Weights of a small mixture-of-experts language model, trained from scratch on English Wikipedia.
Size: 8 layers, width 256, vocabulary 4096, 36.1M parameters.
Experts: 80 experts in each of 8 layers, a shared expert of 64 neurons.
Below are experts of layer 5 (counted from 0) of a mixture-of-experts language model. Rows are named gate (a neuron's input weights, with its number), up (a neuron's input weights, with its number) and show model dimensions 0-255. Each number is 50 + 12 x the weight over its row's rms, rounded and kept within 0 to 99.
Before each expert's rows: "mostly gets" lists some tokens that are sent to it at least half of the time. This comes from a sample of Wikipedia text that the model never trained on.

# expert 40
mostly gets: " dis", " inter", " un", " cap", " 201", " Un"
gate0:28 28 59 48 48 49 37 59 33 57 47 48 61 52 42 52 59 57 48 51 79 53 57 54 53 57 39 45 53 44 43 55 74 76 48 49 58 71 67 49 36 60 60 58 40 35 35 40 43 49 75 54 25 41 50 33 61 63 39 46 56 60 37 36 64 61 44 58 52 40 32 42 53 50 54 42 65 41 50 48 46 40 43 62 57 40 55 35 57 44 49 79 42 45 79 53 49 55 53 63 47 60 35 88 52 61 54 64 40 54 50 40 55 36 42 74 50 62 38 53 42 56 52 50 59 69 56 55 40 63 41 53 47 55 44 81 61 52 56 47 51 43 57 68 56 38 52 68 57 30 53 45 56 68 59 41 51 31 49 74 47 38 54 40 40 48 53 61 37 51 68 45 32 49 56 49 52 42 60 51 45 28 50 67 53 42 44 50 21 43 19 41 76 33 59 32 68 55 48 61 15 54 74 64 85 48 57 55 57 60 49 46 48 53 41 49 42 50 39 46 45 60 56 71 65 47 60 52 60 64 66 59 63 47 39 36 49 66 45 49 46 75 63 53 20 48 59 45 36 49 63 68 49 33 61 58
up0:51 33 35 74 52 52 63 35 66 57 47 50 70 44 53 42 64 37 63 62 46 43 52 58 49 26 49 58 50 39 59 69 30 54 58 50 46 30 56 43 69 58 36 68 34 51 55 81 54 56 44 35 64 45 48 56 63 55 58 37 84 68 46 34 48 59 46 64 66 70 42 54 71 53 58 56 62 52 59 55 67 47 52 45 44 55 39 66 45 50 37 47 42 48 53 54 52 72 14 41 57 53 48 48 48 30 32 55 56 60 37 44 54 47 56 55 43 52 38 23 43 34 41 29 48 49 42 34 51 71 47 64 54 79 73 50 55 66 51 53 78 42 54 43 48 49 69 45 67 61 59 69 52 57 60 36 56 65 68 42 56 62 55 23 54 49 39 62 47 51 70 67 53 66 54 76 46 50 56 37 54 53 64 56 51 64 62 55 41 30 30 52 46 44 63 47 30 36 54 25 43 49 73 30 62 63 57 25 57 44 59 56 52 47 66 59 64 46 57 35 44 43 56 56 40 61 51 56 41 59 43 38 63 70 64 64 55 44 59 68 55 38 63 62 56 62 61 57 72 39 46 45 45 50 64 46

# expert 44
mostly gets: " Al", " al", " El", "_{", " inter", " Mor"
gate0:35 39 60 56 49 49 63 55 59 57 25 56 64 41 60 66 52 45 37 57 58 44 64 59 39 62 43 51 46 48 50 34 70 42 54 61 45 32 78 64 74 31 28 50 19 48 52 55 39 54 57 33 50 47 47 42 39 46 48 45 39 57 30 43 37 35 67 38 54 40 44 29 56 52 55 63 32 61 52 74 57 50 22 57 59 61 50 34 70 49 62 62 49 55 74 54 54 40 53 60 48 47 72 49 48 50 53 32 62 34 36 43 60 61 51 45 52 48 50 61 40 43 66 59 56 62 41 51 39 53 43 61 51 51 53 49 50 37 47 37 50 45 35 84 70 54 66 57 48 35 49 29 68 58 48 39 44 51 51 55 52 28 37 43 49 52 50 37 47 51 64 58 54 43 11 50 30 70 46 53 65 76 61 42 69 52 45 60 23 58 51 50 61 52 50 48 22 63 49 59 32 50 39 44 39 57 60 37 48 42 72 51 49 29 47 52 71 29 60 70 40 39 64 57 48 52 40 52 40 55 52 77 40 45 67 66 44 70 48 49 49 60 22 52 34 53 65 45 38 41 61 60 58 72 38 43
up0:44 55 48 61 61 47 60 49 47 54 47 19 52 45 65 40 41 43 42 51 43 65 39 50 60 33 56 45 48 35 41 50 47 64 55 38 35 61 58 53 26 50 16 74 52 76 45 18 60 37 56 66 50 67 52 36 48 65 55 58 44 62 80 41 24 56 45 36 63 35 53 53 69 65 49 65 30 53 34 58 52 60 25 47 64 64 53 46 63 55 57 36 57 57 49 36 55 68 22 52 57 42 46 49 60 54 28 38 59 51 51 41 39 60 25 64 44 21 65 50 56 36 56 33 58 63 43 60 41 57 56 45 33 56 41 30 60 35 40 52 52 57 39 54 40 60 41 51 50 52 63 46 64 34 70 44 52 56 55 19 65 66 59 45 49 36 70 45 55 42 52 41 30 64 66 70 59 48 43 37 46 50 60 42 59 44 68 44 57 45 53 39 76 54 54 58 40 47 45 52 48 53 66 62 38 69 49 53 48 55 48 51 60 36 51 30 49 61 41 47 65 40 53 55 34 57 34 35 44 65 59 52 70 72 44 50 37 41 41 41 49 43 43 51 47 47 55 35 78 49 73 66 53 43 81 56

# expert 23
mostly gets: " Smith", "ić", " Brown", "ij", "son", " Bang"
gate0:41 32 45 52 41 49 50 55 53 59 29 51 73 62 54 46 64 64 52 56 47 57 65 48 58 60 53 47 62 56 62 36 49 49 62 55 47 67 47 50 55 50 59 56 39 41 55 41 43 36 41 53 35 34 14 74 48 58 68 41 59 38 51 48 64 66 52 66 22 59 63 51 42 45 36 46 51 77 60 48 53 63 52 86 28 55 38 53 52 44 73 46 22 39 36 47 52 33 40 77 49 48 28 46 60 72 46 34 59 29 49 62 58 76 34 45 52 40 68 45 37 68 46 64 38 61 52 59 38 40 45 60 30 46 49 37 48 34 43 44 58 42 47 53 42 46 55 70 72 81 65 53 51 49 60 45 35 50 54 45 53 57 49 39 52 54 70 54 61 33 75 59 57 37 27 51 61 62 71 63 49 64 53 68 57 49 16 46 47 43 55 49 65 53 45 60 55 50 73 44 48 46 52 63 58 66 48 80 40 41 40 53 46 40 49 59 51 44 39 63 64 46 43 46 44 39 43 58 18 36 46 55 53 44 57 46 45 13 39 61 55 64 50 44 58 66 52 45 57 52 42 57 59 45 48 40
up0:73 39 48 58 43 53 64 42 40 77 40 51 59 48 65 47 58 44 50 51 64 52 50 37 61 42 64 59 72 46 32 43 32 48 57 60 59 38 46 59 28 38 56 51 79 49 13 48 34 66 45 58 56 53 53 99 58 52 24 51 50 57 56 42 39 37 38 71 39 68 40 55 51 51 50 42 37 42 31 51 48 63 69 54 63 42 66 54 62 61 63 66 65 58 71 46 68 41 58 43 70 48 47 46 61 48 51 38 49 53 46 52 38 22 54 64 25 43 64 41 44 42 42 66 58 38 37 39 52 52 44 52 57 58 39 64 43 58 48 60 47 68 31 35 54 64 51 27 60 58 57 49 58 75 55 40 54 56 47 80 64 47 38 55 55 58 54 44 58 33 60 62 32 32 55 47 27 45 20 61 65 40 43 60 59 55 45 58 58 49 54 31 63 57 50 46 46 48 47 41 56 57 20 69 46 33 45 56 43 37 54 46 47 35 31 59 52 57 62 57 66 38 57 48 58 39 56 42 42 67 41 32 49 60 52 58 39 52 31 54 46 44 64 35 71 66 49 33 48 46 73 57 50 52 54 47

# expert 20
mostly gets: " def", " inter", " te", " co", " re", " rel"
gate0:47 50 49 15 29 50 63 28 41 77 47 52 53 65 64 47 60 52 61 37 57 55 70 27 39 69 33 56 58 45 61 38 48 42 69 50 50 63 48 56 34 43 49 44 36 66 49 45 53 68 52 34 56 32 34 56 59 52 69 42 37 40 44 60 33 57 26 48 55 52 53 35 55 70 36 59 61 30 44 45 49 46 39 40 55 33 48 67 68 55 42 64 46 51 41 51 83 56 50 49 50 50 39 48 40 58 47 68 41 46 56 67 28 38 46 64 45 55 47 44 69 39 39 28 35 70 36 49 47 49 52 63 36 45 28 25 34 73 73 43 39 48 62 53 54 46 49 63 53 55 42 35 49 45 59 51 55 47 42 68 48 38 79 39 20 29 65 43 65 34 40 34 39 68 72 39 43 48 39 47 47 40 36 49 57 53 53 68 55 55 51 58 50 61 59 54 60 50 55 58 29 60 59 47 63 40 61 33 77 51 36 26 54 59 48 56 45 32 40 68 32 52 55 52 57 41 62 66 38 70 52 49 50 26 43 46 36 56 50 60 33 57 48 53 58 58 36 52 31 46 74 58 49 65 46 54
up0:46 53 35 59 56 65 61 63 59 47 67 50 70 71 64 44 57 46 54 34 43 47 33 39 78 33 38 29 33 30 55 33 33 63 72 32 35 59 53 53 52 44 69 50 35 45 56 55 77 53 57 42 67 37 56 55 40 35 51 38 53 47 59 41 44 49 51 42 58 42 62 34 61 32 55 45 62 28 68 44 59 55 42 61 52 77 48 26 44 47 67 40 44 50 43 38 58 53 59 86 68 44 72 43 55 64 37 49 54 49 46 64 67 66 60 57 60 47 56 31 56 63 43 41 53 52 47 46 42 54 37 47 28 55 54 52 66 56 42 53 75 28 34 57 57 69 47 63 41 49 59 67 72 49 60 40 59 78 57 52 46 41 42 26 71 61 37 47 71 65 31 57 54 49 49 42 37 52 57 60 49 49 25 56 47 50 52 61 60 42 55 65 56 64 54 53 64 29 85 55 45 67 60 33 51 54 56 58 67 31 64 52 43 46 52 47 39 60 52 61 44 53 58 42 51 64 44 64 67 63 49 51 39 55 68 63 28 36 50 44 44 75 55 40 41 50 38 61 55 44 56 66 58 34 50 47